Experts of a small language model: 14 layers.
Below are experts of layer 11 (counted from 0) of a mixture-of-experts language model. Rows are named router (the router's row for the expert) and show model dimensions 0-127. Each number is 128 + 24 x the weight over its row's rms, rounded and kept within 0 to 255. Numbers have three digits each.
After each expert's rows: "gets" lists some tokens that make up at least twice as much of what it gets as of all text. This comes from a sample of Wikipedia text that the model never trained on. Tokens count by the router's weight.

# expert 49
router:125168169115144152107152133129139145109131163143133112166146129080145118129140113138093127126132113133105147139127112090176135167102152081145173110125109158162123145185072157148111146150090115120158095158116108102157143129132114121142154088099132151104161112159127123129108131163092112134115079120114153112136147072144135134118124112107129108134153063134163122141125142078144136122117
gets: "• ", "Personal ", "ial ", "Scientific ", "Succeeded ", "Preceded "

# expert 62
router:113122145091128139117157132160093129129109150148144161155114155095112122104143130117111147116131158099127144124142144140128091144107130138099142144150126131123144120096100139160161124132153105079131150077128109107129132177096107137151140129128171078089155161111136096151082153149148149120128164181109154119150144128166139107082117152121102163135144152149094124147061115188142138142122
gets: "|", ")", "|---|---|---|---|", "|---|---|---|", "|---|---|---|---|---|", ";"

# expert 23
router:126174119088137150159150138161135136100131148128116207138085145154105181105103147124122158162122137122127138138127120148153105116113119141116133146156120123148114087104114107116134145111144116101131167103132155167139156149055140139144145135095135095134120112082140096132105138127199151139143132160131083140101137135116101082128111164144145128161100132159124118128114115129180134132124
gets: " ", ".", "197", "er ", "193", "196"

# expert 21
router:103160133084094139122141123179176129097106114115151152170127104104119080157148142169097131168120122138161119156115148172127116130148072147141171085110101159145120136083098131096128110128120097114153117140118168100143147150122120151140116156096118117103099174157105119129110118147089114158132143120126137125120088117121182120145123127124133130139124089172144155122128159148128118137087
gets: " ", "1 ", "MF ", "Party ", ") ", "0 "

# expert 48
router:117115130127108130127127145093097139174164085156100158147150127133166108154132150134154145152128134124147102135170119112102108137120131157139101099152131070111147152188141158156128122145118123102171129104066088130151145126174140101120115133111142113157116162142115089153108071091124116157089177101124111130123116127122147102103174143129102128098085139117138131135144151134141112141103
gets: ". ", "\n\n", "\n", "). ", "\". ", ".\" "

# expert 32
router:158109122104109148083130128128172147112119150105118148112108156149135085126151091098146155094163095143104167118140134132124115150146154142156125116112120154101188158164096127070147142134121129155137118129128130149149092138138155179091165103131161121167151107138145103120138123130097164091135165131131099149110148108108130096146115154101091093155174113151107155100130127086125128138140
gets: ",", "′", "| ", ": ", "°", "N "

# expert 41
router:118119108172118136093077107173144090136154140184161121100126128144126094150165136102159104116160143115128140106077183170148107115109153110086073144111164162104095124087141135147160161120139106146148121172121159133139104106109118141110110152116121156135123117136140144121135145100158112111119107159151106127094127107138110171129129111144147138096114133140150179152113112131128094133134
gets: "p", "P", "int", "rep", "199", "imp"

# expert 36
router:118119143110099142125137143159151071161102137111131153135095123143134109119071111098106154070136123132120146116122176152074106105113111154139127133143122132137153121186098151149115102141168102099158153134156115162131127128102170107101142112153150145092088128107147198122113130122142143166141148126078146130131141126118122157138156120136105159140125147151115098095110108121180131109122
gets: "i", "a", "o", "ai", "Pri", "pri"

# expert 50
router:132177113096134145156153131163135139104134151120116208139089144156101179101102151121123160151125138126127136137128118146151106127118134143116128148156113123140106086107119103120134150108142108102125168099133148160146158154056130141144151137094138092138124115081143096133108139115201149139148134155126089139102134141108104081126113169147145132161099132160128121126121117131179124132124
gets: "| ", ", ", "; ", "was ", "is ", ") "

# expert 44
router:085157144123154166095147128126166113119089150099119138117140120132120140119114119190123103156131114120142119126141157129129119148124116165124120162167148132169116084111081108144109122098104182129089089107145155126112144122131087093164175143155143121135165123105124080152129155118146130110123145165132158123155153153123119127096147101124129118127071164157137116109075141087138158123149
gets: "T", "h", "H", "Y", "K", "O"

# expert 46
router:144105141115129131139136158164120107153145099108106112125106116124132160099098130105139103090166139111145173145122149093123118108115134094113123178120095153132124125119143093162137117142139123127116136168100131164136137127120121119123139115140114107173061094133103099148134108101142137101123143148134155080183135133153090094141149098180088140161076161123108146156163115178141132131164
gets: "mod", "ist", "ap", "ast", "Mod", "\n"

# expert 56
router:129135139105135116138107124141121129180165162097100134171102102122125149124124083168131120105090124141129138135177073113124165117158128139117160121156112158137149102126113146095141143149135164123100143127104116161117128096145157160120137114167112152135137084128101165116102068121135130154131131140134119149127110087181100104115076152114121142110104109133133124173151136098166071130113
gets: "the ", "The ", "its ", "way ", "main ", "s "

# expert 9
router:081144076137133169147155120112092108166146092154117139138165090164122108123097124144116111109116154155129136090098132116122133134160115087120108147157133075142129117124164121137143140166160163143134113159141124122121116103130125154137098150070121157115079123171116138108168136103149113122163180098087122118103149109117106122157151089085165112122104134122132128161152116142121138132153
gets: "m", "th", "adv", "lim", "form", "imm"

# expert 18
router:134130155134139141141109107121130093138149115124166113119156121086128158137196147099131143137112127149133130161127119131112127124143102163126156102111122091142109120104145122157149124113093084138163070166127078135156111145110139116085138133089155094105145125103181100104120118094140154136163140138154089136162117113131110135145151127099097144159179146068134150155110107086112142109129
gets: "en", "er", "ran", "rec", "fic", "ver"

# expert 14
router:129090139091065118136140083085158123147162139113127141165111157120133122113155129167128150175134110123174156147092159092152146105118115092106135134153121155110129132125148159092145128152176118119137140152136135094146109148135127138128085103164170155110099125109096110114128149156119159147094096075103098065119150109153151135139121101138149128130158132143102144131133121109143100145138
gets: "% ", "population ", "age ", "local ", "state ", "average "

# expert 61
router:151123103073103149138158115120138136127146164134142171180120146153099117106078130146156121142111127131144127122101130119129126103137160105193135129157110099112120142127149136141139144122125115092093158124151154132095139167115086083145159175084124091125111161096180089152121118124122156107150123104121100083111124139106112144133115175157099111128098125158120146086123138089131126123107
gets: "| ", "- ", "(", "; ", "/ ", "\n "

# expert 33
router:116130111110110166098095136143126117146115121143107165174105145138166147102106150141141184125131097116145128087116138118144113110135129139141123105088132137112158081133082103123117137151201137149073126080154122127108118069133133138133129120107121129132141140165144098140143150139110125127111169145181113164093097168139108108133103149141135148105159140104131092119174128140105101099098
gets: "1 ", "2 ", "0 ", "3 ", "4 ", "5 "

# expert 19
router:071097128116136109118140168114121107111120150149140138148117141145091119114122120100127136159162167086115132095132105147133149140143099154168089147105152100157136139143141121143099092169110107126089139112139152119163143104147123175136134142145157139183164097112124122088097070097129103148171137125121143130165126106094127103157171152140129107141075146140136101145122098146101148152117
gets: "==", "== ", "===", "ath", "=== ", "."

# expert 40
router:127163134122136145120155154167163140130095113100114160115121127149157105122091105120139154135152129152121113175109142109105115124119112120114133114145145136121101120131095113096142131139067099094094129146144153130139116089117157123152198132129128099100133148104114081137148119141149097126133167147126154134100121178081130112143132162092136116111099192154115121099067141119097134149173
gets: "J", "ann", "Jos", "Ma", "Jo", "Jan"

# expert 43
router:118124120105122159172160127161113119101120141141134187113110121159161144141106159136118153143163144147141134163155102155074095132110133178103096125104092131133141127097147107117156141123148102119131173061124149138128097129097118133140141149131149074108110160079111135122140154116154102152101151119124105106094115118124121080131128136188147118176122153155132108134124124113144154148156
gets: "gen", "Gen", "n", "in", ".", "ge"

# expert 2
router:076125115139101126114126104123136125112125138134157092124164154124112125127127113177163133152193124099152145085118122093166106135136141109124130161070115139133140106142180130153129112129146145163128106097092136125118093167114089120149107154153100126100132119106117150124116115137140130149129086115167128107108130102131163173141127107153164106067130152121105127158136121162093143081171
gets: "s", "S", "P", "fl", "w", "f"

# expert 47
router:160134163140150144144133138079104126123125098158151137131152082093089144131144123115145133162080132150107138167123092124140130104164135130114159146159116131167119151133100144136160109170176115127139133151172099128118080156127180124118098145185112143115142085136126116112113128107145156123092106103132135122137132106098104130132128083101115181057121117096137164110124128137143134121131
gets: "us", "t", "it", "work", "States", "or"

# expert 10
router:107141145128148140112153150116161126118136150135082131171108135152158144119121148121149137160093151140132118158164111119143115133117129121142124114164124103118125128141127129111154146127170121112113123075151135153112123118105105164129151102149141073157096146103099091185099095129179172169146149152120145111109109130111141125042089146132097109111090126139151162092116128116158120097104
gets: "(", ", ", "in ", "\n  ", "= ", "of "

# expert 37
router:116115119125153137144080121106097138141105136156121193153135132094092123126128170121116116125109136113142151097147148125124133126118132125116073096161119091139135140127128134162155112100114104103108151140138128168166097130122147172135119157137164089131150155114107132092171124115141125103134131151174087095094141178155128109131131114203120104121101131132174133106138137164148090164111
gets: "produc", "sing", "Sing", "mov", "writ", "manag"

# expert 63
router:119135137077159079134112085132147155104112051134101133137141081139125120112177149128110100136094114120144142068114149155123160093164141155117150115112163114131086180149131134172162125135106125102148120118146137135130154128140154151131153133153100144088133091134115102085114155114115130096168155118155109145142117140126132122120150131086169109151160105131139122151145105139111144124111
gets: "im", "um", "com", "air", "pro", "Com"

# expert 55
router:133146123107138122152167174136109154116125125064107186121096140140098104136120135137143133128150117142134116137169122120180102118107101126163166153117150123126119131089093099161115145142147119097116154099110111132149144103104153157163134089108116125123100159139123139116147126111189160147113101138154080149104129132138108088096103171135158149171082148149116128131101133157144089149134
gets: "University ", "ation ", "School ", "ittee ", "Institute ", "College "

# expert 5
router:150117124124160133100130121122116116110091115154114135139128139145169145143156078132140130130112128151113132114157176126110115143154094097113131086144131170102098152095117097125116117126155112135128152164154084085097106176109138132109113130121133147176110150080110161099123128153165123178124127153142155129125072136120079152144126131142121193122139128117120118150152118131165146086183
gets: "an", "me", "e", "Me", "one", "an "

# expert 6
router:136109173103100131115074190143092151146112112131088102122127153086123140113140099144096133146131112125131101150143155109149133128144151125130127128144190122113151139141184166100118152086127160178109111087128141103126138115108121152146159121099101158191119141135131098138137130124116153131141126125113163162113150156137135116142111108130152091113097158105123111100154140081114079148105
gets: "and ", "He ", "he ", "which ", "a ", "but "

# expert 60
router:116138137105137114165142170143146139121090116133141124158127156144103144124122112146131137153123130148129165156103118123093142125102105120108180124090103115113105078098118161105119151139107143081093103126136172159188117136121105135144133093127110101157110136090146118119131125087148116091134180175117105133122177102178122081137105133127139107159102170103092134139149108148143151155118
gets: "Reg", "reg", "Camp", "id", "rid", "Mil"

# expert 45
router:134115120131083102115112140177152127145143159113113118136129115111161127139152146163138125103087150130169094100183099152120130152122146123135106138093137159108093124098150129091148163132132182095100146101110078118099141101119144126102113138095169113156167160109122107146151168106083145122078118137143142139149123116090086138112149145134106097174129112121111126105122141170126126152152
gets: "\n", "\n\n", ". ", "| ", "= ", "- "

# expert 53
router:119186113145107094120170167128123105074108151129112153105134152161097098111114133105101136097112126151089161146106147137104160135137125151116135105107132127149160112127115165104138129118084112131138097141143144166129172155101101160129130148136118139107146115137172115175134109138124155140113159167115081156091122163088085120113146111130132171160120162118146131087119110128179120139112
gets: "si", "ev", "v", "ati", "ov", "el"

# expert 25
router:122106131111146111124128130134169101156088109117161134140121123135138153121122123094154067143077110108132148127123151128122096078171152116123171107147178100138133164142134078126070115143114115168144152088144160116097173134137159103137123124109113158132114110123133164150131139105140140122150158156133114076152111167128106097102123128150132167157139126148110097117129169092163152131135
gets: "ou", "au", "Wor", "dou", "a ", "cy"

# expert 31
router:153149130104134124092126164135131110115113109138134107136111101164169161136135133124136158175125094139152122096150162107103123139064112123102091107208116163103141149145087122129132135128099108091133163160103135135151139100102132132147108139121120089131103091083117117115097142115149124128128124137117111089156158143159118091119153118164173151125112126151149167147140139116136119190108
gets: "^{", "(", "Turn", "ank", "ik", "201"

# expert 0
router:110123153129160124112145123103091111150132085117127089162133102156100167156139164137167103180138120118149101128105102147148114103146112114146145113146103181113099145092120125090125119162168075152153158114094147101075125133102152092109132098115124164146136129092137120107126119152136118094171155129151110131105162148127115097100110145121143160107182105133143103097125156109112128120141
gets: "ex", "Ex", "con", "Con", "En", "Un"

# expert 57
router:114149097132125142124116093127108126100114121141122097111135183126110145133136123124176125087142157141131132149082101133089147112113151132109166130140116114125129075127145160181095093168109131114133174126152117110121107138155129107145124113142122167134066132130120154138187112127140095094137171119118102135109083151163132153132129158139105112122134105182146114134120133168123087069117
gets: "B", "comm", "Comm", "b", "Br", "exp"

# expert 7
router:129108150195138150106112116134097085087126154119123130102099094126116107119123154117113134113088145091152139143126119171143121114124114102174158118131138177125101129096159092122174093128137139131122157168136135090106104135115150116120125112142137102115122115144153137118103158094119098112156124100105177121118094155139179132124093187087132088111133136105158141112130124152178159131128
gets: "de", "of", "De", "op", "i", "ef"

# expert 58
router:110166104151130123120137123127119178112103114126121141105152158137124152104111111130134147182123143123149083100114130125133125122100108177131110120078130164137160137109166144123104097098087159130109152101091117116158126152115095105137119166162086145121154112175170150104123165121112110122116097126164125133138115165157137148144158104083136152180141141152119122095132112100093157078130
gets: "ol", "al", "pl", "el", "Al", "v"

# expert 17
router:138088149133086120128124148109110101169108141110151130129117098152084158095118162118131134137192119157117146126157115122148088149128140166130097119133100116135140164122095120155125120102120108070108126115157140142156158137098164150131096142105134113117211115113101143108144131152137134155136133156107136138114178129123174120117122099126151164123100134162133138078154116170161117100108
gets: "ish", "sh", "Sh", "as", "esh", "ash"

# expert 27
router:115159133120122125142164147123121119106174083151140119113145102063115142154099177074114144157129150121086098177130149088130108151092128130136121135134093139123123147125157155120136089141132121126092118151108121078167098174126122134126094132152143155120143117145127119127189151172124107104093147142117106087147111141168158125138134131106086111139135119097158095146137143132152119154107
gets: "ic", "med", "est", "Med", "histor", "ent"

# expert 30
router:115093160127103110133064110153143139093165094103119146103108164119120093122112116125117123114138123138134099119154138149104142129116095149117114115156113109086117103181078153127113138106121171118163127123128084129143130163121111114104136127110155153120123145126138139166148128147083156189141145166129129138155097141168128152167087078142161096089099134138145135162127117144087144116119
gets: "ed ", "ing ", "ted ", "ated ", "es ", "ting "

# expert 28
router:089116100116140076182110147156150107150086140144117131139107192151114137133073156111103107159128133121141126142132138100169079133106084125171118136139135134105108117086146119161132156114136125134108171094108097082148150129135155151155135135130109149143109160138152132115139095129175132132115147101164132137169142115087099102116138127106102130112142091081127127126156132116166124140150
gets: "The ", "\"", "the ", "s ", "of ", ": "

# expert 51
router:131098128151128126126145140136122126103094142091170142121103147176148158114138111132091118121175155118162119144151086134173135121100134149161120112117124165128105116102103108143120127147152079114140159127133145119144140151095112138160126152131083087105077112099107082144114112134136126136109138136155152161116128132126133079126120180100137178146085166127131135069159105128077138126143
gets: "I", "II", "V", "Nav", "X", "All"

# expert 13
router:133138183110110138081114100121094169136167090143116147146129130140090092131142172132070135112120147106110114142100140150153120146163078115166118094143120127136127147150113115147098101141140122135152125148175135120134098117179167133140118175080187107123117143124113108162133133170128161152101103116104102083134120100121155128132157154128108136132103130134112114137136130158145139144078
gets: "==", "s", "career", "also", "es", "tion"

# expert 15
router:138173109117157136165163069129078155116137160128142123116143136147127124112122123124166111115092112123146133143128118177140131142143126151107117128112079115130144120123141128086157099130162133140136145129146149144111108146119119135154145094172165092133130130166066130155097162164081085103104103110112117170139122082119154123097098121145123115110150130136076118145126077121145162095143
gets: "c", "C", "S", "b", "t", "g"

# expert 20
router:126119096098128153159158137072106131094128145103141080107136107159165147166160113138133122078166086130108135116139129147089171157107119138147108122138101147142146123128145158157109105132170142131139137144105149140152131105169092168153116121181123108110107145108091133153126114150120116101116114084128109114123119108115167146046155150137126117123125142165142155127113123100091116143115
gets: "L", "N", "M", "T", "G", "H"

# expert 39
router:124169111089130144156146134161133133094130149123114199134081140154105174100099151119122160158120140117129133136123117136151102113115117140109130147154112119141113084103114102117127144107141109103127163099130150159138157144049135140145144130096132089135118108080138096135107140126196150136144136153121080140095137133113101075124109164144141132160098137158125113127115115130183126128122
gets: "a ", ") ", "\" ", "i ", "s ", "er "

# expert 24
router:079098153176080117142093117147156136149154102136100142148136115137123139130136114121118103104148079105124129100134094128118116118132161122110162123133131096143132158123131112112149151129083116182110094103078117122094129124138079123087147117127158135109133137141137148147141089146086126158105138154106164145132170085106107178144104115187169137099128116131103137164130123156108147145149
gets: "to ", "for ", "of ", "in ", "from ", "with "

# expert 12
router:128101068148141090108125143115172121161147186146088163152108111122141123119129119145147147160133128131126120141131114137112137146121131117150165129143146116127128133170075117091113158162124069140090147091124145161146129097132139167137128133134165117111122158122090100151106102095119142139166134151145133133121109074105115147055090163115080158123102156129122144116149128128139146134142
gets: ": ", "| ", "- ", "of ", "= ", "at "

# expert 29
router:130159088133162137112123166142120129126109132143132132123120105131127154190097138128117152143122170118160146110122130126130100148161157113089127119143117136147159151148115130122145100181155108112146111105147149100148106090154176189120102104127099105155098130114118126103161121173080179127120169137117139140130112112133127138082160137099174111119090156144129159120112167106141144130077
gets: "1", "2", "8", "3", "4", "7"

# expert 26
router:131082137124100101104156088142143133136120141122137167165141149130140161127158157144115113114141141153132145092092147135136133125129151133132096110131106098146148123145096129165136169113089123103182144164089145108067164093129127142140189118148146125170112164122137116119098095136138102079135104140101137091146104145130113085164147159143100124110150111085099125108099128119084128116134
gets: ", ", "; ", "– ", "| ", ": ", "- "

# expert 11
router:138131138177124135156090151127138120098149107110151084116129158109122172106145116120125120099125148160132165111159143112142119116119127123150085122096116146160127120154110110090182153162166137124162102158166143122107144099135098119171085127125125125107136093118131067092097089130140115076124131101124154105144146130141142116126151127088125143153115100110155137150079089168152125119092
gets: "st", "St", "cont", "was ", "ord", "inst"

# expert 38
router:166131128164123133130139163158116101160130107126140102099137111163149140133087099089153101148156160130107146132129153106112121103091148120121128113113099094137119155169061137129144166100183178130113119139145142102139165110090147129147150149116110128104118063115104144093166139139136107102109112090148113070116137099122149125148121141138138145130108118127107157137181101143125139139094
gets: "d", "D", "ad", "and ", "ag", "add"

# expert 16
router:124136118110141113113146122151189134098149127148133105085112145094143156101123126090147109100144161111119112135127123108097131095073156082152074113164112089129121114097113147126099115105133111093184134113109154155096167121140142157141074152145141140131111136119160185085105113113143154126142125146108126144151129109124128174143127146154155141121149093094127136139174122125094137108108
gets: "-", "–", "first ", "and ", "/", "ly "

# expert 8
router:146109146148142162145090155141160121145146134118118185127121094142099158122131177111113103117104147082137131109131094148163118124100167104097125113137123111150108094079120121138123100132096098156132138116096150096111153109124116154166149134094106118143168111117117138118181133093088107115128088170117117117119168092114174108128104149115136113130154132142094133101175107166113130132087
gets: "up", "0", "back", "down", "out", "over"

# expert 22
router:161091075111093099119151158103129119108110151157145101126107121158099099136117154128168146127143133152140148122109110106116149134161139159190143111137170097122100127141097131108097118143186109112105129133166132126102126104126146126152105111131120179102144099146141148126155106113108134142131092125091128161105155133156141095086103119127070157127143140067145113136103155151132112163105
gets: "ia ", "a ", "o ", "States ", "an ", "York "

# expert 42
router:114169102146133099133135150117152083107137130152165157103089143101118095111112124117129142128110125106136158125129128100152116144169107133139106101129124122131145137119142083124131123130108129154133159132110166126097108160097159139163150130121113113105126183117146123138162118087162155179115184152098128086145181109118156147131112111092163143138097105174089146098122111089161117124176
gets: "es", "ers", "x", "er", "s", "ts"

# expert 4
router:126171120091135151157148131163137135100130150126119207135083139150101181103100152122122157160127138121129136136126122138157103118116125140114133150157113126144110087107112104117128145111141114105124168100131150165139159147052137138146143136092134095135119109086137100135107141125198146139148137156125083133096139135113103077125108167146143129158097133161125116126114117130180129130121
gets: "are ", "4", "0 ", "3", "6", "."

# expert 1
router:135096174141158159118105151142148131125109088074146127161148128102115123147105129159131064121112078106187105093108126148097119105135150135110102141125134100137156105167192127137103103102102171128159135137144101125128108120121133081101131147146106096106122120126114164158124132125140118099140077106138133174118122170156124118145173135137141139110137108086135112130154150131144136105120
gets: "re", "dis", "li", "be", "ti", "bo"

# expert 59
router:125171113088138147159149128158142137104128147123120204133084142155103176102101147123121157160126141124127137138122118142153106111106118145115132145157116122142114081108109105111132142110141114105128167103127148161131158150056134132148140132094132092134122107084145088135102143125199146141146132153128083136099142136110103079126110169144141132167098134152126115125113115133182131129123
gets: "a ", "i ", "'", "ar ", "o ", "e "

# expert 3
router:131087148085097165115125153153117133078129146123091129114117125104122153120111133116144123119129131109118148108159123137134133167112094100138155114178090108132106084106126144179056122078137152132144146121118110143146131158132091150120140119106101135166151140110173144144106148204141131150188150135107142160136100142099175142137118152118127117124119138149148106135145111116149148162142
gets: "In ", "On ", "M", "more ", "According ", "ly "